Weights of a small mixture-of-experts language model, trained from scratch on English Wikipedia.
Size: 10 layers, 4.29M parameters.
Experts: 128 SwiGLU neurons an expert, a softmax router.
Training: 339M tokens, 5435 steps.
Below are experts of layer 7 (counted from 0) of a mixture-of-experts language model. Rows are named router (the router's row for the expert), gate (a neuron's input weights, with its number), up (a neuron's input weights, with its number) and show model dimensions 0-95. Each number is 50 + 15 x the weight over its row's rms, rounded and kept within 0 to 99.
Before each expert's rows: a language model's description of what the expert responds to. This comes from a sample of Wikipedia text that the model never trained on.

# expert 4
What it handles: Newlines ending infobox fields, list items and table rows, plus capitalized pieces starting a line or cell, such as Co-chrane.
router:62 32 48 39 17 65 28 63 39 65 42 37 49 68 53 10 58 37 48 41 27 57 59 57 62 69 23 24 53 47 56 48 56 62 56 31 69 67 58 44 50 55 73 74 79 30 63 40 41 68 28 69 31 60 40 34 62 44 70 41 51 56 45 60 56 60 46 58 57 46 58 32 52 48 57 36 31 08 53 52 68 32 46 71 53 39 71 76 44 62 36 69 41 58 46 30
gate3:86 43 30 54 40 58 34 59 32 67 31 45 63 32 60 30 66 56 27 45 55 44 74 53 69 63 45 57 37 50 73 46 56 74 72 42 53 21 53 58 37 53 39 56 73 44 66 64 51 59 52 61 49 29 43 14 50 51 58 63 53 28 09 56 49 58 57 30 41 61 52 32 56 45 48 63 33 10 51 49 60 68 65 56 66 38 41 74 65 63 33 29 71 39 47 44
up3:52 60 57 55 56 63 69 58 55 63 31 42 38 53 60 35 56 07 60 54 42 77 45 35 38 40 74 42 70 30 47 43 74 41 48 30 41 52 30 56 47 58 59 30 30 35 73 69 64 22 24 57 60 62 46 76 25 57 43 41 55 36 74 52 32 45 64 27 58 55 35 55 31 48 55 35 48 59 73 44 55 63 41 31 45 27 71 23 68 37 79 55 64 38 47 41
gate4:64 55 41 50 36 37 61 59 48 51 60 72 38 63 77 41 44 65 74 44 29 43 68 59 45 69 58 05 69 62 83 41 52 57 35 66 50 22 62 48 23 78 34 43 38 45 50 45 51 65 64 33 43 44 53 60 31 37 70 31 61 44 64 52 44 65 47 44 59 30 27 34 77 36 56 46 30 37 75 41 78 49 50 53 41 30 47 48 56 35 36 46 54 50 80 29
up4:51 47 56 39 75 78 43 49 31 38 53 57 32 63 42 45 40 69 78 65 36 47 62 62 60 43 66 53 56 36 42 83 43 38 41 72 50 31 34 77 52 69 35 40 57 55 86 59 48 32 27 42 76 48 53 30 49 73 67 57 34 26 60 45 33 40 64 69 89 64 29 62 63 48 55 45 41 81 49 52 40 46 35 40 44 59 42 50 52 37 33 38 56 71 70 28
gate5:35 39 53 44 61 72 38 35 09 72 56 49 33 33 60 38 73 58 49 22 35 66 37 74 38 80 72 34 38 60 72 53 54 66 39 73 45 68 56 57 62 59 48 74 33 65 48 61 43 48 46 64 23 65 48 48 70 52 53 58 42 35 66 66 41 21 56 62 52 29 37 55 69 24 60 37 37 36 40 39 50 62 22 42 81 58 44 57 58 21 48 60 51 37 54 51
up5:62 46 64 74 60 39 42 56 30 53 42 54 16 56 56 54 73 40 44 62 20 34 20 66 56 62 47 64 64 38 58 55 46 57 51 53 73 38 46 69 50 50 52 45 38 16 31 40 71 46 54 55 72 75 39 62 63 41 75 53 84 50 50 37 39 43 78 79 65 31 48 73 49 30 32 63 37 55 49 61 30 52 40 57 96 51 63 65 65 39 42 48 50 47 40 47
gate6:61 41 49 57 07 48 53 25 28 51 37 47 49 36 44 15 43 37 32 35 25 48 59 62 51 64 39 67 65 52 46 45 76 47 34 53 70 46 57 44 42 63 46 46 70 32 58 52 48 65 66 59 40 57 51 54 59 43 60 66 82 67 32 50 49 48 38 61 53 70 47 55 65 62 42 46 46 26 25 33 55 52 85 44 35 18 46 79 21 69 58 39 51 60 27 22
up6:49 36 59 38 28 28 58 39 40 27 69 35 52 78 46 23 57 22 40 00 35 36 52 67 23 59 69 43 33 69 69 62 55 42 40 58 52 37 69 51 62 77 42 49 49 10 56 42 51 49 41 55 39 27 60 39 45 34 51 71 50 54 51 39 50 59 46 42 41 31 37 41 57 50 46 57 40 52 48 54 27 79 61 59 50 63 49 60 76 61 41 65 40 47 75 65
gate7:64 63 44 67 39 66 53 49 66 50 49 26 44 57 35 40 54 50 74 23 44 62 64 36 81 46 50 50 45 57 58 34 31 72 56 37 58 49 34 27 47 70 61 79 59 37 51 48 28 38 88 52 42 30 81 60 64 78 48 36 70 69 84 46 41 59 64 60 60 47 57 50 53 24 60 38 57 40 62 70 40 54 54 37 43 67 29 60 22 33 56 52 27 74 54 43
up7:53 42 62 60 64 48 50 62 40 82 77 80 76 49 46 30 32 55 45 76 38 41 73 52 54 61 34 43 55 42 82 51 33 22 40 65 48 33 77 48 47 65 26 59 35 22 70 40 49 42 60 47 53 64 58 65 21 50 62 49 61 28 83 47 44 27 62 58 39 71 40 56 56 56 57 59 65 33 63 57 64 49 47 38 47 56 60 51 67 53 70 67 61 50 56 90
gate8:67 57 56 42 62 59 34 56 36 12 17 42 56 54 78 42 40 61 61 54 44 61 50 56 62 62 77 43 52 48 91 55 61 36 55 40 53 49 37 46 48 34 60 60 83 43 59 63 54 42 41 40 32 46 65 50 58 27 93 44 39 27 54 51 39 63 26 53 59 50 63 42 58 86 65 35 44 20 41 64 66 68 52 62 43 64 52 67 72 57 36 58 40 42 66 71
up8:45 68 88 31 71 60 36 25 41 53 72 58 54 45 86 39 51 46 48 53 40 56 26 31 29 35 55 59 39 52 48 40 70 41 24 70 65 33 59 58 37 46 55 39 52 53 39 29 70 39 47 42 34 64 23 52 37 46 58 30 42 62 57 46 45 23 35 47 50 52 52 40 62 60 46 60 30 53 42 68 56 56 29 66 46 77 67 61 06 22 71 30 46 64 49 60
gate9:32 33 46 40 60 58 43 55 41 36 29 49 52 50 81 55 75 45 44 38 59 84 80 70 63 65 67 25 54 50 83 46 63 70 46 49 24 48 58 56 54 53 41 27 86 43 46 39 49 39 45 57 63 61 53 32 59 67 58 44 38 48 53 65 62 04 50 57 75 88 59 43 60 33 53 43 37 44 34 27 42 28 63 47 60 54 56 73 52 37 48 49 69 47 59 42
up9:40 50 35 28 68 57 56 66 33 25 30 52 40 44 73 69 54 55 69 43 44 72 76 84 32 69 67 06 29 42 63 50 63 32 38 43 38 35 60 30 53 53 38 43 57 38 56 37 52 25 67 18 43 61 48 48 43 44 46 49 31 67 79 66 57 46 47 43 61 76 77 37 62 26 48 54 36 59 40 35 26 47 57 53 64 53 30 47 59 62 69 65 50 61 42 51
gate10:60 47 35 31 49 48 46 44 52 17 41 33 32 69 42 39 57 81 41 49 41 55 43 63 69 56 76 57 68 57 41 46 38 71 73 71 87 42 51 46 72 32 78 54 63 57 68 40 78 50 35 53 36 56 55 69 49 24 63 54 13 53 52 47 44 70 74 59 82 36 76 51 53 28 53 42 50 58 51 50 55 47 51 49 47 56 33 71 67 39 33 69 49 25 36 48
up10:25 57 66 25 44 57 38 28 42 58 46 19 72 47 82 39 49 54 69 60 37 74 14 46 62 53 30 51 46 57 39 63 52 42 24 46 54 34 34 62 43 60 63 58 41 39 44 55 73 50 67 54 40 64 32 50 53 45 40 41 43 83 53 45 27 41 45 39 42 51 43 66 56 39 74 21 64 38 72 58 48 48 53 36 63 19 50 81 32 59 54 45 50 52 65 91
gate11:48 62 50 55 60 38 41 39 64 13 31 43 46 20 68 44 42 52 82 55 10 52 43 53 45 70 29 51 59 54 61 52 46 72 49 40 54 63 42 60 60 39 40 52 51 30 44 32 71 57 40 55 20 33 74 50 59 28 56 45 14 47 60 40 63 59 57 75 55 39 17 25 65 50 45 39 57 60 60 39 50 51 10 43 63 22 60 52 63 53 41 44 37 74 59 52
up11:42 56 54 37 35 56 52 51 59 63 48 51 46 65 66 65 62 27 34 48 65 59 47 39 32 44 43 57 72 39 52 69 56 56 21 40 60 47 60 58 42 51 44 40 44 68 82 51 57 58 81 44 78 86 67 34 26 67 74 63 62 40 44 45 61 64 30 42 38 56 52 52 70 68 46 77 25 50 77 34 36 55 57 35 31 48 64 43 38 22 32 03 43 39 52 46
gate12:83 57 27 42 36 60 39 49 81 32 25 64 61 52 41 46 50 41 56 45 40 53 63 71 31 51 50 39 66 77 55 55 37 61 60 20 32 65 73 48 45 51 53 65 27 32 40 50 58 34 67 98 47 45 11 55 53 36 58 51 29 62 49 57 27 66 38 76 57 54 79 30 49 38 42 40 65 56 49 46 45 44 42 50 63 61 39 57 48 29 52 81 38 46 52 61
up12:58 20 70 75 61 55 48 50 52 58 63 61 46 62 59 44 40 52 63 45 54 55 53 36 04 56 60 69 80 58 44 43 43 40 58 46 46 58 40 68 49 37 59 51 57 36 74 68 25 57 70 55 45 64 30 47 62 64 47 66 59 48 20 25 55 50 38 65 42 36 30 19 65 39 48 24 62 57 26 41 62 79 44 84 59 34 49 63 29 32 54 55 67 69 63 33
gate13:22 36 50 90 62 61 69 56 26 76 26 35 52 70 41 49 75 35 24 69 77 55 46 41 53 62 35 48 43 60 66 70 63 67 46 49 71 56 49 38 35 62 53 26 58 20 49 53 52 53 58 67 53 58 47 50 65 29 46 40 51 54 52 66 42 62 60 60 21 58 36 70 38 49 43 47 56 17 48 53 40 54 57 44 65 57 84 65 58 72 63 41 40 26 76 39
up13:56 51 55 51 93 44 67 45 23 33 27 46 88 56 59 63 46 34 20 49 36 44 53 42 80 60 56 77 48 76 61 52 36 34 59 61 51 49 46 46 42 63 52 52 14 41 49 64 56 53 69 57 19 69 26 41 36 25 67 47 38 44 47 46 65 60 30 45 42 38 59 39 65 68 63 56 58 37 68 56 40 31 56 46 38 43 80 51 33 53 45 45 67 23 62 62

# expert 3
What it handles: Digit tokens inside numbers, years, scores, coordinates and statistics, such as 5 in 545.0, 190 in 1904, –2.
router:53 43 32 45 45 63 54 43 40 73 41 39 28 60 56 24 65 70 50 62 25 45 55 68 50 77 40 52 47 61 39 41 35 39 82 53 55 72 64 59 60 56 53 64 75 45 82 50 30 43 34 64 15 50 44 58 64 76 65 48 49 77 54 65 54 56 27 61 60 46 47 32 37 63 65 44 40 52 51 52 54 36 51 61 12 32 64 33 64 55 29 85 41 68 25 41
gate3:34 21 53 57 58 50 34 54 17 31 36 62 60 59 27 37 71 32 56 27 47 56 56 64 74 73 44 48 42 90 45 63 38 44 70 65 70 58 39 43 48 49 41 53 65 45 21 42 69 53 84 42 47 42 21 20 73 51 56 77 32 69 69 73 64 47 56 69 46 49 56 57 52 26 61 38 36 60 57 61 51 46 42 34 55 34 46 66 40 49 71 41 50 64 45 63
up3:56 00 57 57 52 52 49 51 42 66 53 64 60 55 17 54 29 73 32 34 26 77 66 71 08 68 47 37 34 43 46 68 55 61 62 43 43 44 38 52 46 69 63 40 68 31 51 31 29 55 43 55 43 34 60 30 30 39 74 42 49 48 36 67 63 62 52 69 42 43 70 46 24 46 39 34 45 51 41 56 57 42 62 34 63 63 73 46 26 76 60 47 40 63 44 50
gate4:38 61 47 61 65 22 60 56 46 38 40 40 38 67 47 63 59 36 28 73 41 49 56 69 38 61 68 56 56 47 55 43 61 52 19 28 56 55 97 57 50 58 48 34 60 62 74 62 45 43 66 90 37 62 48 58 77 57 63 69 64 32 31 54 59 50 56 50 42 57 46 50 40 61 52 74 07 55 34 56 52 28 76 46 39 55 45 48 71 72 45 33 43 42 21 43
up4:51 50 42 41 96 37 42 48 42 66 49 21 70 40 31 76 54 56 27 37 81 37 61 45 55 69 35 35 54 48 74 30 55 51 35 54 63 49 40 36 68 59 55 24 60 61 34 41 25 63 63 50 61 63 45 46 68 56 55 71 68 65 51 62 68 70 35 56 44 65 60 73 39 58 60 66 58 28 48 69 48 44 59 43 74 51 54 40 70 47 49 38 47 15 48 15
gate5:54 31 66 66 34 65 48 45 32 40 28 53 62 40 58 40 54 65 41 45 64 23 58 37 26 73 33 48 49 27 46 74 75 62 63 51 57 27 43 38 75 40 31 41 73 45 49 99 40 48 51 39 38 49 44 42 62 49 60 43 66 82 67 65 46 57 49 41 37 39 33 40 55 35 56 68 69 55 69 17 43 50 48 65 65 72 29 69 43 51 61 40 48 57 19 49
up5:66 51 26 47 52 39 69 24 27 78 74 34 39 34 66 35 63 29 66 66 61 52 60 58 22 53 55 75 64 39 44 62 66 74 37 65 50 55 65 55 47 28 50 30 44 50 47 62 36 52 70 43 45 37 60 46 50 21 66 33 19 75 60 23 47 45 27 63 66 36 67 68 53 40 39 48 64 68 55 70 70 60 60 44 65 69 57 24 59 68 40 59 42 43 65 43
gate6:57 37 50 52 48 55 58 35 32 67 65 49 59 49 48 63 44 45 43 48 49 43 84 54 56 42 29 49 44 51 24 56 55 39 54 75 20 99 36 58 70 28 40 43 49 50 30 53 40 78 50 57 35 56 67 56 67 49 37 61 51 71 54 63 45 25 29 40 62 47 48 45 41 44 49 41 42 64 40 23 33 19 75 64 08 46 57 34 24 44 32 42 48 56 60 28
up6:79 55 72 45 59 54 60 43 11 42 50 60 28 53 58 48 51 51 32 45 21 70 40 55 52 25 52 35 19 42 67 57 45 59 52 46 45 76 43 63 63 64 54 42 36 53 61 61 31 51 38 70 53 72 35 52 58 54 37 39 48 35 57 81 52 33 62 51 44 47 53 42 60 36 89 28 57 61 58 63 66 83 50 78 43 65 47 57 36 46 84 44 47 16 70 47
gate7:11 64 63 14 51 61 45 54 39 41 66 53 61 45 58 55 36 46 48 54 50 59 40 56 58 34 50 57 44 51 59 40 54 54 49 43 45 92 20 68 37 34 60 52 49 28 42 54 75 67 67 61 42 80 90 37 64 41 44 40 57 69 43 39 74 28 50 55 65 39 31 66 65 35 53 32 47 73 53 59 53 30 49 67 51 43 50 70 33 50 61 55 47 69 12 31
up7:57 68 69 57 68 35 54 59 60 27 72 40 44 59 72 69 63 40 51 10 44 61 26 55 64 39 61 64 50 58 59 38 29 44 53 58 40 50 37 54 50 38 33 53 77 14 61 27 94 60 18 36 48 72 60 30 72 63 63 35 35 46 45 44 56 45 35 59 59 61 49 63 31 41 66 42 56 60 53 40 60 39 36 33 70 47 34 68 43 26 54 55 54 64 30 63
gate8:64 37 22 53 48 56 63 51 55 34 02 48 44 70 45 45 74 41 44 25 36 35 49 69 77 54 66 48 53 57 74 44 73 24 54 33 79 56 69 35 38 61 45 51 44 42 60 74 72 33 65 48 12 45 18 35 57 49 45 39 33 47 47 63 51 61 40 37 38 80 76 35 35 42 43 70 46 39 45 39 48 55 53 61 68 51 41 66 44 56 56 65 56 67 53 61
up8:53 53 66 12 60 57 69 38 56 63 34 54 60 53 56 45 53 52 47 43 54 31 64 23 67 52 70 60 66 50 43 40 53 34 53 36 56 53 35 35 24 51 81 51 39 79 59 60 54 50 31 79 60 38 38 34 41 46 53 39 26 58 10 29 50 64 46 25 41 60 36 39 68 55 73 66 74 48 58 44 35 40 37 51 82 52 43 36 22 58 45 34 84 49 60 40
gate9:40 60 36 71 63 39 51 68 33 58 58 44 47 48 28 40 48 38 36 66 27 67 43 80 20 59 30 66 60 33 49 39 54 47 61 44 53 64 31 48 45 86 44 21 67 58 38 38 61 54 36 50 59 51 13 49 59 49 46 69 49 62 61 72 49 68 73 42 33 33 87 45 45 48 74 46 35 66 49 77 35 39 62 57 37 54 50 64 49 31 80 66 36 36 32 61
up9:24 53 30 53 27 55 70 49 50 57 76 42 47 68 73 69 46 52 53 54 63 36 47 31 55 60 52 25 32 43 36 35 33 36 81 37 67 42 59 67 52 56 14 39 52 66 49 37 63 70 83 66 53 54 45 88 45 28 43 18 52 44 46 37 68 51 44 70 34 48 20 57 59 60 69 35 46 38 41 52 79 48 35 47 41 84 52 55 51 65 62 48 54 42 46 48
gate10:41 68 28 78 36 37 51 68 37 75 32 33 52 55 25 20 67 52 46 39 37 39 60 79 46 39 39 64 41 47 65 29 40 61 13 75 36 66 50 47 46 81 36 51 54 41 59 53 48 37 57 29 59 45 48 46 51 55 48 38 61 50 66 59 52 76 67 56 60 44 64 30 34 30 62 50 30 37 49 77 21 56 61 55 13 54 64 51 81 29 52 43 47 44 44 46
up10:51 45 51 42 50 40 39 35 22 48 69 43 19 27 66 42 25 40 34 45 44 41 54 56 42 68 15 41 29 23 17 64 56 24 74 46 79 34 52 58 40 49 60 15 48 56 26 22 54 50 50 47 48 53 52 26 42 53 34 48 43 51 29 51 57 41 57 44 34 50 61 45 44 54 34 46 45 55 67 61 84 54 49 23 53 29 70 29 34 33 56 63 66 34 54 47
gate11:29 42 60 23 70 37 47 50 19 62 36 56 34 59 41 31 51 60 51 48 40 53 41 58 56 46 49 51 63 53 86 86 55 52 61 51 52 59 49 57 41 23 65 90 52 49 52 48 64 39 46 41 36 73 32 62 61 47 56 52 31 50 41 62 72 46 50 38 44 41 51 04 61 55 44 56 49 53 39 27 39 21 40 36 18 69 41 72 31 27 64 55 68 68 64 65
up11:49 60 78 52 44 72 32 52 55 40 46 34 71 50 66 56 11 55 57 67 41 48 45 45 53 40 84 36 64 60 30 41 53 52 43 44 64 47 40 43 44 45 48 31 32 39 55 71 28 40 39 40 37 44 72 32 38 65 42 56 42 49 50 39 61 38 47 46 77 59 56 85 64 40 20 54 52 55 79 71 58 69 23 59 76 44 78 66 50 47 69 42 26 53 46 13
gate12:63 60 46 40 47 43 83 47 70 43 50 32 32 42 26 67 18 45 54 44 43 78 43 83 64 62 33 56 73 44 57 42 49 55 56 74 63 57 45 55 61 61 51 47 12 23 69 46 59 59 49 36 17 54 61 44 55 68 57 56 38 67 82 86 40 68 30 55 58 49 64 54 56 51 74 52 27 70 53 55 53 31 55 22 64 62 62 43 44 46 58 49 50 35 62 42
up12:65 58 59 45 72 78 51 50 63 41 29 45 42 50 54 61 30 38 35 43 73 86 70 24 63 49 36 40 53 57 56 72 58 50 62 52 67 32 34 46 42 61 42 22 31 33 42 76 27 28 66 43 56 70 69 37 31 77 51 56 54 64 63 57 26 69 42 23 71 65 49 44 71 37 51 47 33 49 60 53 61 47 32 58 44 44 52 59 17 32 62 55 80 52 37 35
gate13:21 39 27 70 52 44 37 39 38 35 52 37 35 44 50 23 45 60 19 58 58 22 32 57 34 48 17 38 32 31 52 48 51 46 15 39 40 39 47 57 52 36 32 35 45 32 54 40 40 31 69 45 35 48 61 50 40 32 61 42 43 62 60 68 68 64 47 49 05 36 36 45 47 27 30 37 38 36 67 40 38 53 29 47 46 49 39 85 74 49 67 63 54 39 48 47
up13:51 64 59 43 62 59 38 35 45 39 54 51 53 40 69 86 43 74 47 69 20 55 48 57 46 72 57 35 34 59 32 71 24 32 31 78 42 37 41 52 38 72 65 37 46 52 46 40 27 42 45 77 63 45 65 46 78 36 38 30 46 41 53 47 63 60 00 39 43 50 46 38 62 61 68 73 77 46 58 76 40 39 55 51 47 60 30 60 57 72 52 53 41 66 59 46

# expert 5
What it handles: Initial letter pieces and pronouns starting words in narrative sentences, such as w in wanted, wait, he, she, cont-radicting.
router:35 45 53 57 11 54 61 30 42 51 43 47 27 62 77 44 60 59 61 50 42 44 71 59 43 41 31 50 27 72 45 35 27 53 58 71 71 54 43 69 65 62 49 55 48 48 65 52 32 24 43 46 18 06 32 50 49 49 56 49 54 53 37 68 52 65 44 40 54 49 51 60 56 81 49 34 44 59 49 62 85 32 32 53 67 30 66 64 80 57 50 50 50 67 21 73
gate3:52 40 45 57 28 44 47 45 42 55 38 55 22 52 52 49 48 30 75 62 56 47 41 65 35 30 77 64 25 64 61 48 70 48 59 58 34 49 66 52 44 54 48 46 86 71 61 46 24 29 38 41 18 31 43 57 70 62 46 54 60 49 68 39 38 50 11 46 64 61 59 47 55 64 64 50 51 54 17 27 63 52 38 66 74 37 21 59 59 48 77 54 48 54 10 44
up3:69 41 51 93 35 30 54 39 70 41 24 69 38 44 53 65 39 49 57 47 48 60 39 61 34 55 25 81 61 52 53 52 66 40 64 76 52 27 71 42 31 61 73 53 79 37 60 39 52 55 71 55 51 12 50 63 62 60 42 33 68 56 45 56 53 75 41 49 52 66 61 63 54 53 29 33 78 52 60 45 52 70 60 46 24 59 18 54 38 54 45 42 56 24 38 51
gate4:44 74 41 51 37 45 26 59 60 36 45 56 56 31 56 52 48 56 59 26 52 34 56 80 57 60 37 36 42 50 34 56 35 19 42 83 68 55 63 59 32 49 40 66 42 20 47 43 38 79 43 74 26 54 33 43 60 33 65 25 24 81 44 35 52 33 51 65 49 67 51 18 84 61 45 58 51 41 30 57 63 43 62 29 50 49 75 47 34 67 43 31 41 49 44 51
up4:51 26 66 66 66 36 46 13 59 47 63 49 40 61 25 50 35 52 40 41 13 59 55 40 48 50 23 39 35 65 49 30 62 37 89 47 41 42 42 43 55 32 56 26 74 47 61 52 65 54 30 72 57 42 46 55 36 42 33 66 46 55 38 56 39 60 24 20 49 41 32 65 22 47 44 33 30 46 46 47 46 58 66 60 40 45 35 45 34 66 69 50 26 20 42 24
gate5:43 49 42 70 40 47 60 44 59 21 33 51 51 47 51 61 39 60 25 52 60 34 28 42 32 46 43 59 43 76 47 48 33 60 43 50 51 49 84 72 59 32 64 77 32 60 95 43 13 51 45 37 28 51 35 69 56 55 39 38 57 47 54 59 50 74 56 52 50 43 63 62 70 45 57 48 68 49 34 37 82 68 69 39 56 55 57 70 46 55 11 31 22 42 34 49
up5:52 38 84 34 66 52 58 50 28 56 58 39 52 59 51 56 42 43 24 35 56 63 25 51 62 05 55 66 49 65 49 61 29 35 18 34 52 46 52 76 45 23 55 48 36 63 45 55 52 52 26 43 29 56 29 43 44 60 43 49 32 55 65 54 38 47 71 40 68 57 61 16 41 35 58 47 63 71 54 66 49 35 62 29 42 42 28 91 55 37 48 54 62 19 64 53
gate6:67 67 54 84 53 27 51 68 57 54 38 21 40 77 50 59 55 52 49 59 39 56 49 32 73 63 75 23 26 56 54 51 54 60 53 45 69 52 56 67 71 36 68 28 47 51 60 57 33 51 27 66 37 50 44 27 44 49 69 66 40 74 34 32 57 34 57 54 52 48 44 54 47 99 63 50 58 38 68 54 38 53 82 45 66 48 59 56 58 66 22 46 57 78 45 69
up6:48 46 22 36 61 49 65 19 45 43 78 53 45 43 58 37 40 59 51 45 46 61 62 55 23 58 68 52 59 44 27 48 50 64 78 55 28 54 58 44 65 52 66 76 55 20 30 71 45 67 71 40 19 49 88 67 60 59 54 42 57 48 78 48 17 51 57 64 49 62 36 57 70 41 66 34 21 74 40 38 63 31 50 62 24 43 55 42 60 48 73 58 51 61 50 54
gate7:47 62 29 60 65 59 69 53 56 30 51 14 30 30 72 41 84 53 41 54 43 40 37 51 60 49 24 64 43 63 65 79 51 81 43 63 52 53 53 66 41 52 31 80 61 46 49 21 19 22 49 68 41 51 40 46 36 37 55 39 41 28 52 38 37 53 53 40 65 46 37 36 36 73 34 43 68 70 76 54 57 45 42 41 73 54 79 68 49 39 51 30 45 36 51 45
up7:47 51 32 32 65 53 48 61 39 50 60 60 53 48 71 53 76 42 70 39 33 71 44 48 59 60 55 62 59 38 53 53 65 65 30 34 42 49 73 46 29 54 32 58 44 39 64 03 57 67 59 51 32 47 58 54 35 61 55 57 44 35 36 62 26 41 49 22 48 26 23 50 36 78 30 13 44 79 80 44 33 51 55 54 55 56 38 49 48 19 45 39 41 51 16 41
gate8:30 77 28 92 28 42 39 41 28 56 51 41 40 44 51 62 54 72 51 54 52 55 59 67 33 30 54 68 56 48 56 46 66 64 54 58 44 65 84 69 53 76 47 56 47 55 75 53 52 44 65 38 45 23 35 41 58 45 24 64 35 42 33 79 76 34 57 28 43 58 71 25 45 42 47 60 55 62 43 38 72 29 42 67 63 17 59 55 60 64 62 58 33 65 62 59
up8:71 57 39 55 58 55 61 69 58 58 57 47 66 80 16 68 37 14 42 35 36 28 69 39 51 28 47 60 37 53 58 41 53 68 49 31 70 53 41 53 43 49 90 59 52 69 25 59 37 62 51 42 61 63 58 23 66 72 50 61 59 45 28 55 48 47 69 55 39 38 61 89 37 47 44 44 36 38 62 75 44 66 58 47 48 61 24 25 76 46 48 50 43 61 30 45
gate9:44 50 70 20 57 44 55 59 42 35 43 26 53 50 77 53 76 36 56 38 53 35 45 62 63 56 53 39 31 49 39 57 63 62 15 42 47 38 67 55 35 56 37 37 62 45 50 63 22 60 48 62 28 36 48 42 58 39 55 34 59 12 45 63 50 58 61 28 36 31 58 64 63 48 21 37 52 29 49 58 75 46 67 72 65 55 89 76 71 29 45 49 39 60 37 79
up9:41 42 28 77 44 32 61 48 54 65 63 63 62 51 78 51 27 46 44 68 64 56 69 58 67 68 43 57 74 50 60 49 49 27 68 19 64 66 50 68 54 46 64 35 16 30 19 52 72 65 73 34 60 49 38 59 29 55 53 45 16 73 47 51 51 48 39 42 46 64 49 28 28 29 76 52 41 50 46 48 64 50 40 49 57 63 10 41 53 62 55 51 52 50 70 33
gate10:44 52 62 55 66 41 71 59 73 38 18 33 43 46 60 47 66 32 59 64 97 75 56 57 30 25 52 33 56 51 49 33 33 41 57 43 37 60 32 46 63 29 59 62 55 48 55 38 54 33 52 52 45 29 25 48 34 78 55 72 60 62 73 60 81 60 48 56 32 40 64 36 24 68 52 34 65 33 65 31 44 62 61 47 82 45 35 36 62 45 64 60 67 47 56 65
up10:76 58 51 72 54 74 43 70 55 59 67 48 31 62 50 50 30 48 65 45 38 69 51 53 57 53 71 91 57 47 36 60 57 55 43 68 77 37 65 58 20 72 52 46 65 50 36 45 73 67 55 50 35 53 78 36 70 48 56 46 73 60 50 39 41 80 59 33 59 90 65 37 61 41 67 44 49 29 70 48 49 41 49 66 45 26 14 39 47 52 60 30 36 60 42 59
gate11:50 40 56 47 68 55 30 29 84 44 44 28 26 72 58 38 65 62 48 79 34 53 54 41 58 61 51 49 62 61 75 67 38 60 49 52 56 25 42 43 64 45 61 51 62 58 49 41 42 55 56 41 11 44 50 88 36 35 52 52 48 68 53 61 32 38 64 34 64 31 22 24 80 57 31 27 41 55 69 55 70 56 43 53 73 78 69 58 63 57 54 25 47 40 53 41
up11:60 32 45 52 66 52 29 81 45 54 35 39 44 48 76 53 53 48 67 78 63 40 51 22 60 72 58 60 49 36 50 56 44 50 22 66 82 55 47 47 53 33 61 55 30 27 14 47 57 50 45 46 59 77 57 67 55 40 50 34 70 58 56 46 53 25 50 38 54 65 47 52 64 74 25 52 48 56 60 93 54 26 57 42 44 84 44 69 47 60 52 27 41 57 76 61
gate12:60 39 72 61 62 42 47 62 44 61 68 44 19 51 72 54 49 43 44 52 45 52 69 54 51 65 54 43 18 86 71 62 55 95 30 60 64 26 49 57 49 73 43 49 58 41 25 26 52 20 53 61 36 48 31 36 22 41 40 42 46 57 36 51 45 63 40 61 73 36 37 56 34 61 77 38 38 23 36 64 40 46 45 26 66 39 26 44 55 67 45 35 45 49 47 66
up12:47 52 54 76 66 43 65 38 28 60 55 40 65 65 47 73 64 41 27 60 68 62 45 54 46 65 64 43 63 55 45 48 47 52 66 48 63 44 61 61 41 21 72 47 48 51 25 38 54 47 55 68 65 46 36 66 59 42 66 64 76 52 64 62 56 46 80 17 97 46 61 40 71 46 50 57 34 56 73 28 45 40 64 56 47 50 54 53 75 45 12 91 58 43 44 42
gate13:52 56 48 58 39 40 32 45 52 48 61 17 42 63 77 74 47 53 77 61 82 18 41 42 36 63 33 38 29 58 40 33 63 59 31 70 36 56 34 64 46 45 54 28 49 62 55 37 42 46 47 60 34 18 36 30 63 45 87 45 67 35 47 67 43 54 32 46 52 64 54 29 59 55 38 54 32 39 55 52 55 22 42 54 50 76 52 74 49 40 78 38 73 51 61 22
up13:47 36 48 44 52 41 52 22 42 51 75 57 51 50 46 59 15 41 48 51 63 32 55 36 37 44 13 42 72 37 33 42 63 55 48 44 27 56 40 55 30 54 39 60 47 37 70 48 45 52 30 57 48 26 66 56 54 52 28 57 56 47 70 46 31 47 69 23 58 73 19 34 33 32 38 80 17 71 62 49 41 27 48 51 27 66 27 50 43 34 68 42 51 53 66 20